config = dict(
    normalize_top_k=False,
    routed_scale=1.27,
    balance_bias=False,
    router_logit_norm=2.0,
    norm_place='pre',
    rope_base=2020.0,
    init='normal',
    warmup_steps=200,
)
Below are experts of layer 12 (counted from 0) of a mixture-of-experts language model. Rows are named router (the router's row for the expert), gate (a neuron's input weights, with its number), up (a neuron's input weights, with its number), down (a neuron's output weights, with its number) and show model dimensions 0-191. Each number is 128 + 32 x the weight over its row's rms, rounded and kept within 0 to 255. Numbers have three digits each.
After each expert's rows: "comes before" lists some tokens at least twice as common just after its tokens as in all text; "gets" lists some tokens that make up at least twice as much of what it gets as of all text. This comes from a sample of Wikipedia text that the model never trained on. Tokens count by the router's weight.

# expert 9
router:098079150119124142094151076133058080115104134119153147166153125086111139140126146091111140116190136108093117102151112038168184118118098160151139152119086143174105080169068096120093139127150100123206131065184108138092102148111132127135118123137148111131156190054191159135188085131189111185166067098113140113127142126119119127093122089156150163155179128091127168192142139133094113165170084126144141156163136141155103111109119092121053129135111103104138119162158121097149120086160145111169146140101059151121155137158115180139129112095087128044126109177114158111132118131228149145
gate0:116115146174146101142137136123092084129176142116104084122104124081139140142117136089186143125150079099172170128117147089125091145135126132135106190185138106085135122159125140116140126091153179112088121094156110162114131119049119035080153135149088113117128149152109147096175101088135112147075115161219065098097098150124117097126165190173144128160183130103168141159180128151147125115131137146144194110076105106142063126151160111077214088164102125078158162052136131095146110064135139129110082128142164106124144135112156166147127148152217104123083170186106155103165133141121166098
up0:118094132116097135116116122103093170103105133101146095156127112129098125126126146156134157121127119107094123120169093138148168159133117134121146132193104114206144153196106121089147082107154085095154129063124146147147106113109170109120149069128128054169126149205174176163144127113112155101163091142097166089151179114140154035192162119213153131184130113152147166121082101117122059156118198093138049181074157115126130130127140182172147169143135110107112139122108073099120119141141111179167121143117173104161096151133080136117128058099184107129073121078065156127118164150117155103
down0:102167146130139125160146118106168130159120118165164149097141162131096145091148102171106061092139111140200107125119175109109102090119151115136143103087087099123091162050142088140109130187097183142166147152131097120099109168112124137164116160166134170105153104090090142151120146122198084123115200138160168178110127146155131144041106147070128112199121142093110113120133122111124223032132073139167186071180055132177117149121131172080107124068146121126145104076122150149158141157129121108138143168165098115123162107173183128134164120123088171114133112157136130163119079136146090156
gate1:113186098112125141092155121129128167143155119128109104072209148130108121165148092120232119158125068157089209139123102105053137085128109137129164148079145117153193177102109114077181131108160110089161180176138142124072225160111121108140136167135144088130092131146092157116109141151067136097178111122141144174112118180152109124121105153177126095090171118154129127118105163088130098113091159128105128132143144075153126130144149153074187197090137102148138139117124139104098154127130113124069111109081166116094105190163114068127135097137172175163161162092095157090119128132078096130
up1:132106163134128070122136153151157097112144045115151131183122104105135123147115138107156080096146104183127152139141147144153106107106134086086070117176125119123103161176106094134118115106128096148137118152124106109184082105121193112154144073122143162129150132073162163086090123120121196132109052142173172158125135122106118115163146107147114089152119099098187124130078112182112105055145098094096106128099061134101128157098172166164138125067094168192118150103166203127160088138136136131179135055169146083120124053138094094130144104163136086111085070136049120068105137085108144122
down1:087112199162115130118163126103118151187141122093124082125052091133168108149185158097151141133144131098091102132158109133109137130136124102154117101046131066149135128119097118187141138152136151175151145160091149159116088110156111096111145189125143117050068111121130163137166152090129181128087132120120155135064118076139189162176105147184092100173140153116152096101119144142087109112111156101136175089152115136027145167092142137117204116134109111179171165114148119092142119167142106119077140135056107191092154069097127092110127078113112159129167132108093206159129161148096139110
gate2:122151127137150111113148184135071131183140117097126172103185082105180123136122081129173142134147132186093176166122154123100182129124112106127146118172111079087130040106122148144182156127157134197145079094133146168057093124118131159122146120162146119078131160121179119118163169130101112102141092129234101105164140159110132102089151099102105082141157116161086104123191121138118106053137150137126136136182124162108100150116122117147133161107115114102144184085067178091058075113173105109084164093174132178098138102101102112155078171170156118095123156166128140089146137155193158140
up2:175155161142143123164182159151157082120114097143156179129126129113141060147094106132089104111185132053107120149150135174134136139118159083139124137170156105114142155099146113204147074113148127138063088104162161198103158133138188117185113092167129147150109226160133087156145171116113107120054187069079130081156080142132136124162096175095131172132123111095148122136059141112130093178141075160119094121111080150121181141164142163101151170106114140103191121129092087120118153190107125167128104168106096118141155119097143102163119115088154124135124072113090129088129176145191112153
down2:116118088106107058097088139143086152129146111199092093086126143144165092180139128148152143091111139100159163149146140193123074058159147114171139159151165052142061203144140142127153148114082149118142096141102166093112122098088135141163148160133117099110113160138142174161043114152138141124119180129114148116081154103098136150160108190188091101140075058113129171097159114129122095059095103054158112155133146155108150137150113095150143111171147070148126096139090124125138163105157106142142167142206127084149081152167163111135175122139091130159114104151046106179117137119129155106
comes before: ",", ".", " was", " and", " is", " in"
gets: ")", "s", " he", " He", " has", " had"

# expert 5
router:178091104179139128119167146128104170134217132134151152123130124218058101125115125155150141093109141115175130126126153190128095138122121080116139055130105159131187165093190185134151120119088103170067090135100095139152095103098083121161126095156146126149115168015119095110082126109077112138225149140117147144131158172127166172133172137095117111081102071156133072135150134107188137075113116100092159114107113136130148109150135116138165180161157147070099161103121118152150088077097125153131120174154180137165115145121143114117132171142187140149131136132143163132162096100084144168
gate0:129139123136086103154185107181112082126110123148127104088151150107118171084096136084162156176179111109108099113133145122179130110144151139158178154105172123098111195141156139136110180108137167082160127170083110080155138077119126108106155116072162102126111074131065177090120118106176110138135190160122105121101208090103136093095183160127133116154121108153126075089114116113146141068128144134170154200085156150112112128117154081103048129111121117074111175149123136132141116131126063106132090103107141091133085122172110237136185132105128138166085080178047104149106092120110133129
up0:141083125171140138096154163190102153141089116147160127126116129131111142090115161179160105149105095146092101151096142149186103154157146140161171128143147104152156129081172077112143136183101116105175150160127093077131144152185168129070103112163101158100063151176217136156102126097156103112168103108104164162121160097120162085063149097155118131133180107145102192131126165138091185132200124135073181128145122145196154089126108129183138157128067105157140131179129160151143141121094111080170133106109083088124144184109130123126130192089113110154168206113144171140136051095158126098
down0:104110129085120126123129060106173138159162091138117179164133103167103126159112103099132072150115137081128171114146144083077150130079151148122078042070126154128096166187121074090119149147063106144192113115103111115152040133142157166188157062124088129118112097145124180099100152096074080157161122134121148095153115113129097093126153091088068138134147126095128071148153122126130141100163169141127154105151142100149113100116183165154120111164173080119102112140162181098125116175052190102108116142139118121145141139120104097094114144084095196164131123043107171104153077144086118128
gate1:145107174115107151159090151048135114169147159128161143078121142116095101122122168143189138179107151153114092124115150112111117112109104129161110076104115186198080071168108163174110165078150099129126148099135088112121152147113133177131168074116175154066113169179145139178152159162075144210173107118141166102155133100111094069105138100114154115064163143115088096152145145046127186071089110147143188157102153127128131135178123117116096157114079073156123120119095112081135134083052105133139136172157114139130131154152094074111093074084127186170168127139128132140169133110119156140
up1:124129178137167123130126128109165117117143165181160027089115087143151160165129176135142156140215134147139086114134122119102104132138129099154124097134143142079143117155072135168063173134168131162155147167129111173138090121128129081176141149118188134082150062154142111139144128134105123139106103144216103051103137133104120162155121142122139153143130153110213095091111078122181107139110157146187162137128115125148182142082146086199092140120098114132131087097107115169140098135154195127122168067149089120088147132131129073160197130044105141102130158125203119150130100087110103086
down1:131131154125128112123053114118138107180151081147206221163092126090149082165169105086125103152088098134130150121099158186153128145107119122119132155111141082121120110119160150058169137103039131113116108125138081084181122097126097127122125103122150173110090162127128201085129124133151141187119161094069162115177172140126170093107126132132111140134084120167109104170081101120113136163124096130101151127106145117124093074161101147119102177144109150056093154168162113128115130112067095136176078157104201167130125130114156102111050080109143110156148091161073164099132062135093189132
gate2:153173164149126100124109136103109163142139160124171102097122194059111091141140128151096132094126155139088168108160116082102091139110186096148157169138132147130187159145051121152103147181118157097080121161152125168087153116086181125075112129123131145114167074074117056156124131135109159157148187123139103071184112161133098172103160086158105153128107108183142091089164136149110138136087079216125100178104145151208147144155084110069115112141139159066134172100120154129180158160142126102152108141160089164124089076147136162100126136142106100160152115163063065097106117147139105168
up2:100110125111147132087151085104145145045138125144085083116143149124145196115160042111083195152221106140101169149145159152124142134088127165127109143102108129109097062110095116117148097116168086170101191134122152107141191076166099146120091144110131112142140113148156136102165103136085140108096135086168139101144198173198136155106116105148068163141114085143090062143175160153092086093131091106079133090135138137070214130072156117118115113113092113162097128077097120136074088142124100103148094134110116099097159086131091172120141137180081149163120138127125091135100082151113129094
down2:095114122207103094146125132162088103132126103153158110177066183134095088166180184166117110149192160106137144139179120125148106101063100152158140121082114114144113159140084164116131127162070087149124134150110110113075115123148149103134102108125100040139127089125116110150171114137118122094106135137105091123090066156158120167120129174110104112152115165138148130076133104122147168111071103141111061136105187143120082118089131164089149089154142176138103120157142129141117079129158178180138118138065111167086053086149149068134203069046130139187155192105155112136117151150134142172
comes before: " the", " a", " his", " an", " their", " New"
gets: " of", " the", ",", " in", " to", " at"

# expert 0
router:126139122122133200158128130126187151182108178136165150148106191140085107117125162082134130094068133133157093123121168181137096115165119101093116103153125148112164093108118143161215159164093186163082145180095104118121144117115111031146140139160147139116106125121141083107102124117140104121152186122087140162155089120147131158119110117060161114099114152167117070177176146130165147067049130160120043138142139128168115089175139099137115074124132123052105126136147104138156104129071116134115115131142071144128159117155093117174135154093105157192182167120167124078118052156119085158
gate2:146156140058090098128047118141079110121085084084103116136136118198176093141142161099111096135205099120082123116121126138135095157132149183104132111093091158088086191131220111108142116151154151166165134120096121163117160161143151107107202125127077066123140091147113175100062154141108091103141132172140145146183123195102140135119103132111163128121169137137138065080096156112079128060085140161111086092130081085089144159095168096084150171137191174092092170123112141088094094113126103114146137121125136119112152143150129131087151185166096099104169110116120113119126123114101194157
up2:147185205145115094110113123099036132127029126110130082174130103122136138153122077130129109107151138152152172135116139162133138134129109101150126193157142144102106068171096085122095154126164101152146140116113162111137109157198129137089106134203174097087109144192158117153122092136098125128094101131156127201126105150068173187195177165092094139107103107092136107148099128152108154128109121093122172078135111146124139148089139110086107115096083099124154150054100089136116160123153217143087056153161177187084094125085140167101095130131095138119163106135110133163119138114089113162
down2:158103125109101126151164116039134113122126058104136127121076086089091119153121147162111117145111124158081204105124101075140131177077117106124120111084101109196120097133142129164104187127164089171135075118116133156129154129093148123156107185095108095141187136122121139177141160093145129123098126105120156102130124133093162104176102177103088141147136070079130126125106135129147137161091159119119098215146088154123057158099117087115100062136122133146140128139117156098094069157173096170122187103212100203142107141139063123102090193141113154115210096126106169148117141165087161140
gate3:109077163139143127118165087114125143056146184120134145159108115146137160113165139131143097081183117144144121139164142126129126171120120118134171089056135123120085116112120106079133163156122128235131046102115174086117118127131135092098164116123149115090131093101138110173164165140123179111090166134183080051169120148051153142043131142162142132111134158037119083110076147117119089115157178072158184145125151158144133151099130138096106142102142120103130135136115191169121171185151116140162153118156113111162143148164063116174074191168086138131096135143149128115117164101169167149
up3:145188117148125109145124155123174121077106122133160163107177175152165118155162164128113085136207154138093122164127151124133123148137103150094115103193187123100184186120163036103146180192167113144151135173077109121125097138111117104124099103123125106076124153142147091171156091146056111115088088137177125102173127123097138166071107119113107083093080172127119049104133122127158084189092127116117106116153132057143110120162127092146055177159135122099131175097175142088145134137188146130175090135135177110164188109074128155150107156121184096170065126118125101127108147105127135127
down3:128128120091092135110114188176102140137154162170102072173087160123174129147100155116147117146154116144135101132109066081171101130203117181135125080178122128106136199124179137124077158199173126171162071155128134159084075106164136129138104111071126163071138188070142197152138124129135146180101145074090156184100072123142125144095116164164178147159169119099108162110206065098125124128129110115144142156159117096093120136131105180150151158181112128139121127166110127034088154176120149168147101097113129120138115136147149103169097150127145117148111159168101140127140083081082151146
gate4:141031143127141123096159151169127120165114103118118084145138074123113148171172118108088177195091124105085094132184172127143131070112107099126146132134103174175158082136128135173114142114119116177185127132123116087114107131155092152162159172108120088130131163153143150162126171156106194176101058159123114124104124097177120155168111149109126136132185118116124157119101108163097076146086120121099208136209139115087112103087118140165127135124129216137120170094142182105074090139163198076111129100131111145073099157097138088143099131093102195126113152146088146054065118149134139134
up4:112145161094169105091094169089124169127115118088198161099107159150105115114101051143084130116132089108133153086135164115137107121137198137156124134090121208128102113077166188140118083099147159158097123147123178138124105119174156125148170146128040118113091130083127138086059118144106149063135146141171175145150145161121121088188152114094101128101078142150074100109150156115100158134145136095140126061178050176137055151133139132134139090115136122160135134134152155132170085168150130136151124071178098103114128094127151110032107093139184181169116141114133138151198146136110169145
down4:100133134140118120092109124111130132114148076122151110162155124120098145132144175117175133140140108140120122094148116057103125154136069120091112166199091099184126169152108142087055115082128140121082173123113161102144148106132112094151091139125116153138147119000104164153159141097122139129084123106125121104101186133144171142103143192061114139079149099112125067175159098133145119139131204179203110161057146174117126144174067126175120116109101105191075155176140118143086102126111126145146099172121120127202121144139117160198119151131180139137142076153136063099102162160109120119
comes before: "\n", "-", "|", "==", "The", "==="
gets: "\n", " was", " is", "==", " to", " were"

# expert 11
router:175121155178097112175147140141120154163177189137189148091166139137094121108135102121131131132065134086130168167098100199132112155095114143081108061105102122118176162125134091151139115090107127156107163122065088175158075073134112120137121118145130166134082175037120128086117097107127112181241191137099143163153192116123137153176130096123112171070145126147148134121150119156157126071111100101092170125066118172098153115126152111087125154169175156103119107113133122104154160127137098169103114146161154116128145108085127121105135161116153135111058193136141162097163063114122190103
gate0:118155092129092123146153097121152111109136135074167125176116058151164157115114079112124111140109089142135126081094101105160155178150115105093152144186102084104164165117167162196094170159141116129149151093200190070185141160095158059119164147164133098168161143118124098161125047105152055127122121105173184137175073128119111094177147133118149136135116105099175114126133094087133186104092117133190102117090100097123129135151114103148097094136101112095142077159128131039122098144140140146134053092118117165148161163177180161120139180096151096045097152121112136134141119154136131156
up0:073099101178057114143155193129138109129076064113089209148085109119147162165137053107200131115164104084120168054106130076141105115128131131135066120133165160102128088096146113147164187094080101092118142060101141129071106122153138125102114124118175132131143146097130156150181130093120111173070130125043104131161069131181141076118145098136104136094100160156125148133130139101104116090143112163120121174142141117110095136110129113180140144092111090079152120158078150133149115129134108068129179117140131162193119078120194140159115106131168159108180152147107052155126129098142106096
down0:132135113086189170116106105183186076145081142090084113109140107165185058097158163080096215135083119135139109176106202099096098112154135116153136126141182059137094165097074126131116170088120134127134145174124078122139056127100117129099120170128122153062084125168091137096088089139158143179106150085114134160170094197068065110148145174133098149149180131159103158059112132097138150125131104122112111129125147108117184141160141116183193183098080117170170180111154146143140162169158123138120139133108136138115143132079136182132150096099134119096132135152152166132119147144142158123
gate1:198139141099094126094138134140131135095093187158135195129141092129165143074108097130131149144118089115173143182165153140169170111106122153174091174132092165130164161157107232118086118100153100167114125085106180166134190224126120117099132117186150129158075152060077135163185180111103149134149078116154100170125156140127174127137128152106104114193131176151132150155094101125148113117112182141100142121185171174125082172130090145132111099103071175164150140164117056106107100111109118107149120134104192130135182138146141130085136156157118106162137124112145212115146132116117110107
up1:128102209147133088114095187096084155092134116102145109176117104127188138087125131098134144145171132156121123182110082116105138124121158090164165126146134150139091180109062124105113111114138123091173100101073131167133144083107126141164164107094093139184129133167201159123111126158103155158118148073067109144120127070094078071122130174096136119143133150095156138117062091114153144144109086127093247150124114163108132116127160089137145186118103128151073089126098119159166104104117084166141109170185082135135098182096110104143111135146143055138042081138118083105138195120148132139
down1:125193170064121169162184130120167147196171103113118186093099232119044131120153085138093112130145101104164118115165125095165134121179087102114179097109084158111146107160137141110119187122129097136116170131145118107149164109208149056140112167131233146102161134068098116150168128107151133149118095133150118140130094150130096217156155094130100133127162181164128156125141117092110134129114110108150164089182104159120137148148140124141102093156108138130155069130154134173090191135162144105128140095095118108168135105160123104122123123136115136086150169165156164068079120105075159103
gate2:116083162148128112155093150160135119097077102114135109154092116146104105148162151141163126092150096165077180149111054137141100109096075154116103084140161173157098184152132108118167070122095188173169149086111079193185141109114087121115141147130123136123097119193113075150125107182085139127101129118115111136161090099126136137188087187130135137109164070090161086126164112137169123155159137101189171150101071174161146085076102107076180168103045136106081089107147111143158131170096132103134116102108129123093131190226134140140110103100063127095110104112150101113100112120152111126
up2:099112101144132134093122157086143156147140147120095126138192123193128100150115102198147081107120197110167131094113080134148168097154109131150137141105115172155141140093163115109095138135144122149101077130185146144130186064126088089141144144156181134153150121117146097160135108145109156199092153081139181094114137097133133114062110115130098108168078181156149209097144087161118083067124152099114142173184129124084194070107116145141130113165098075123127085149172130143138161101178144056110097096166173103081159137093132166067135138122183181162109125112145086090117174071085121110
down2:148125132146109141145096119116081098163150152127146100049154149095165148150092078098101124165152141146174139113106211133093095155126160121171141165167104152067162104093123183113156139132097076086105113137121160102154159159135129143085158118163126144168133134049151125068140043186204109152166103131150079123084178124116129093061105098159139132150101121119084125179134164138150199070119111125116182108167125132118113149102144171144127131129150146034144131143073144150091132131142176196081152139125109168145126130142144173120119146108183162183173117198109132164131150103162151140
comes before: " the", " a", " ", " The", " \"", " his"
gets: ",", " and", " of", ":", ";", " in"

# expert 18
router:083153118108144117165144144128060132201124089103117081145104150056193117130075109106141108128168123143115120153110123131149090181124140104176125155187161138102067095126081140170104178144115180069171133164097095070048115147190139149138136183177162142119151139149135160120151091141080090129098112128152124144112134142179169077126099141169147090120179170134136185109149136090111139155145114128160134127128127036118088149121144127078210121094103142158171135135152127120146164126109150110164144135074125102104181051159130114100117124114139107121074120110139206169130194175113141103
gate0:152143117102113083138080080079112153103127147165147163126143097172060138066137108153127153112094146115096118153149105136129126106079099144089123053118056111059124087120123146105069099188157105101105184182132108108176148122070135185108119056161150109134174113111115153141099126127125201063160094142189118168161100122124120125136125126147168120130145165065128087107145036145116089128173130118106161118117144125157133139117222110145143087102160129172056105110103091169109135148118138158170128089094100151136148093120121155120105174132127102125094112171085083158146122200079143114
up0:082107134120102163170099108167092147110116122149181131140170150093126113147153159157164153126118175136139092093136113202103149136146114120189181099145189173188093111103163102142142129048085121120131084112175167128148077139172125146156134188118167110196117073099071125127174135150125114151115172183154099200059109196125140179123116104205084170105129147121128085130082130119123145137167095144080202180164076111111105103104114139121174131151129193126190124103086137099110125106143127126111127158164174076109153109162149128112141087095134166093149155099150149106144165095122108113
down0:172150176168074070166149120134116210177215165125101100112135089180193149129102130099180130122112114112155092139142156068086170092170138134167108182117069132118128112138129150125153160155162162142118171143146120146091141113144101176152184145118149126151128159138159121136088114149124132157151145096135164138075118169107163127138094095208121099112067142129167167150123136112077131104123145163098217092148132149113162185057114114093102058120139106108124172127144066098145179135108129110095141174109104203150142129116114126159081161068056123161114138132094130117093165145151141113
gate1:123130205090112090150132139161134116106129156126168092112175088115082173155170122111142128105116131171099114123203105114124089151145076149124114142167120102107086123153095079139199115091182078170143149175132139113097116122208125187087120112139152089097125090086162122084154095111134137135131179076131150106151123112117113142112135221086180082125178134133149107064141141153155132117145160111094210060129141157093068122093167136165098135110146065132126078130188105136136087179113120158143179152152130167131145126103113165177097132141182149105100123138158111103180059105090089129
up1:111182155136107099154114122149133154130126143188094119139092133140152126119114182109141100142124134121140152134123176151145149179134154181170183136126103157115072132149135167196141130092090154089105169162164148156093147106161105106113174100123068162143139123111045136103142150097136071152126123148113060129139104122115167083186166112191184079148117123154141116105110156181136089168131199134164148065169090188159127139163102159149100057128155180126086129116167084101121067190123115111100109041131105163118111096132144164126112100125092163104132121131213160147153074172086125165
down1:177097177098138141150189068163111061141083170133141165132085122119087125108113154128108093141109171146103182093143137104169103140165122172093155146105111148077118053106152128076180148126148164132214137105109104160132117107168095167138135119129125146076171108169113120110116093103107106080123154156158126127124140089131117112120161093158178079071086138060081196089112085169139068164190208152104126133138140117126153159153149091128124135102184114118159098128156138124144118113139144136184124143202142164141133165133088172097120101143086109124166078105102119115070200113081173111
gate2:151144106090085070102095088119076106093146144142106081189124145111195141143145145128067150117093082095118121128178152116107123081115096134125135112135180175133095132070108144111106119106103151158165110129122115109117132117107083131101102148121132144094121136118176180113166137108106158065120178197094134092162136054125089097133114100137118123127111142132188099127145129190145137139142094093142085180174158063124111126138097124125204084092141165131127200120169126131159158150086082106121066097102168159206123162146171077151140149195120105148101109107085189021127125124100100117
up2:084159132153158078161107086114112152080154106140114176085125172127170144144150130141151080108156175138094151132099114101116129157086111116121144116096086093113191098157108105148118157134100135110152126137084158099113109090082122097149177127128128171121123136102145135129164173139096136073117153158120096042116150193127139077165123127144083136162141111167160151169126101174168105070141220111107133148073163156131148128129065123160187091179081119165060121113117144119093116058131155080083121152081151143208121124131107117156195112175194140200105118135128128122134105067130182079
down2:126120100149125182113214086149155153125102142138109114129097168093128119118152135098127123145168061127153126073136157152114105112091114092111140126170074152156128136149121076137156135153124133112074117146113180139111074145141139161099152181110116149130092091098175149107175151122067124157143085135153199100142097150098118096147175143160125068165114161078136145118136099121214085137113146130109192121138207110105118082156154137199087063120157078137062117178104131121139107076106074093133047165075122157159177096156086067128135121121110192158134139132117146100116169115162081158
comes before: "\n", " The", " He", " In", " It", " She"
gets: ".", ").", "\".", ".\"", "a", "i"

# expert 16
router:103198103126109144102128082119119103108106092094089080132152096124191133174162139127136110103195150148117108099118125107145159126170160145159134105167196093129091149136131121090112146158186147102184152094200165149135164145162180162098146125104095060130131067166146162115132132139166147126005103155131167126109127139093123143086078151152168125189108119074141104096095181154103136191171154159145038117156160149132187109113118103141071154106111117147131119138104148138114115113137123100086138128120018118097120179096112197133157079109102140141169130116127097131143138107110108123
gate3:068147116132117084115146112102080097102113161156172099054119132090115098106072118119075096185128069132137173151147148133133148162160192113135128057102117183149159120110115161106087157133087134173133146158100138131160146076156122047146132125119108138150089108106120119159032121127095132104164164135105139140159095086085040136114143142130091148127157130104152137108103125160206177095145129118124114143114201177119084132170105096210138147140111148154093136122143138045118108181146084138162120106155066126139148167120101103197142086132103071182132139158138112082102132106147096114
up3:082107143118068173151078156074107143105177122121095119099176131051125179099115119101172127120105109156141165146124151058097089119149086110069126079150191220135108148123158110113092095135159119107150077198136127168117112178128099181144127093093146105072139207121104116111152205142131130140120134140094153139133126137085125103135089124107106114108103123152070088172141125165165164127106090131130163201166178103112137141099199137088112113148106132172103119163139098142136101131064107092084124136102160160175177132115133128147107169072123125116079135118133169112130207115080080121
down3:164171151083111163145127140102106164166151123136114145098119112145142142075160172145136100130135137145158146124111169130074153177079121150100109095151119140103083110183092155134157092167131144149164144181092133096088112158059174095129119110142086119146155085175115118085164119151141117103142095108160122063137096177105090106116163085130123100197170126161112194105139131130156124110182139170091205067126173187100081112089116096155145136128180146136068128149130176144064163151095158186128118121174156107135161175093081151078146153165118109122110155120204124137133034128102103192
gate4:085125098152144116142162129100075094096074131082080144102116060123106151103123114090116125122184134122123078121147142092202146121099134128152147117150183129121144096046169114110136077117133122170137122125131111164158115134124162160151092158166177126147124159107094084100124155170080080124155110164130118120093107080183178164134120153088170167177097103100126096135164191132152149078130126067131177169118061138109127176136083114140217124079137117153071102106135174139110160192168131173149115144176107076104135179119154115121150128066118128156205127127095176107168101174109173148
up4:162171116149103151083135133165175116141106103114127143153191104104125141140113127199104092183166153090061156126172091077116102103104147119090113141032134146103160148136194124116162161128124093091036181114162140168148115139097126090091088124151140144153104133173166106134158107121066109130067129158162058173196164099143152160127118142113075135127105103165122108111110095135135072102109127111101084140152134174149162163086161068150078116098125114090061130104135145124115158191157156152154121118051127119126140163162139176088104179102131082132118111107094131157130168131148124196
down4:130177115166106126124125166048126083143174147115151127115137124096088113181085140154117141138142129094118107154132201096150136143191162116137114116122153101066119146131105048113069128118151099192119092187112160115101168173091116107115077122095102132134128088204176116109109080121162170162078123104120116115150143117136090085111163109173127095106129055111121133116127112149164085086100096135198045082134056198105102155144082134142090160134160092176116122089164075103114162110155163140137154173117093101152118171105118115088162130126115181046134131138127165151139093106099109112
gate5:145088176137131161100118167137169119147121127126135197124147129170176151172199184131164135137096075133158167121059109146092123097178101118202084166125158162139120129182126137110174092095153098139084143128100110155178149119073158119104138115195088148167124172105082092104074173125129138155109171110068146105123174095121117107165112186141066165108118200139174167091159152094139145177148150136122097090138120156107076114141198184139134185104184168097138158115164124089116127141122104085163092099163133075138121122126169121117086145089122118181090136138081147118105153080095098119
up5:138150091156054087141081131156074098168156147104107145148098098167097168143157146111156123117173073128121070144094112141077118142189116131178090131161120089123091139167134140140178112104121134065129098122169072143115127090144092152193139165182113210139135124122096088140163112137129095163086087157156139124122091153137194183146077112119148116094101126128117205194150140059179090164070170112135066152143085129095060120144142140136124088142113133158143133129137111186133156090128104091126134100115116148139146096176170122140145106157104067184183151119129122137045158101119139144
down5:118148099160112138151195074183102133084143088144163201157150060117148167129102139086102164088150085149146088142107109162159137155160142148113141135117145126062117140161168072110049140125170074106081175123105125076088156137153158173115154089167078150141146128054192094125109127166142113169135127182123134133167107104133054126115141124126144103115111122132131147123074133170120109093150133170118120137160079157100123097116113121173131057101130182146130065052153136121133164094128153157076070123135105127149078202106110132102091100140173075154121143077103107132187134118088149122
comes before: " |", ";", ")", "th", ":", " m"
gets: " ", " 0", " 1", " 2", " 3", " 4"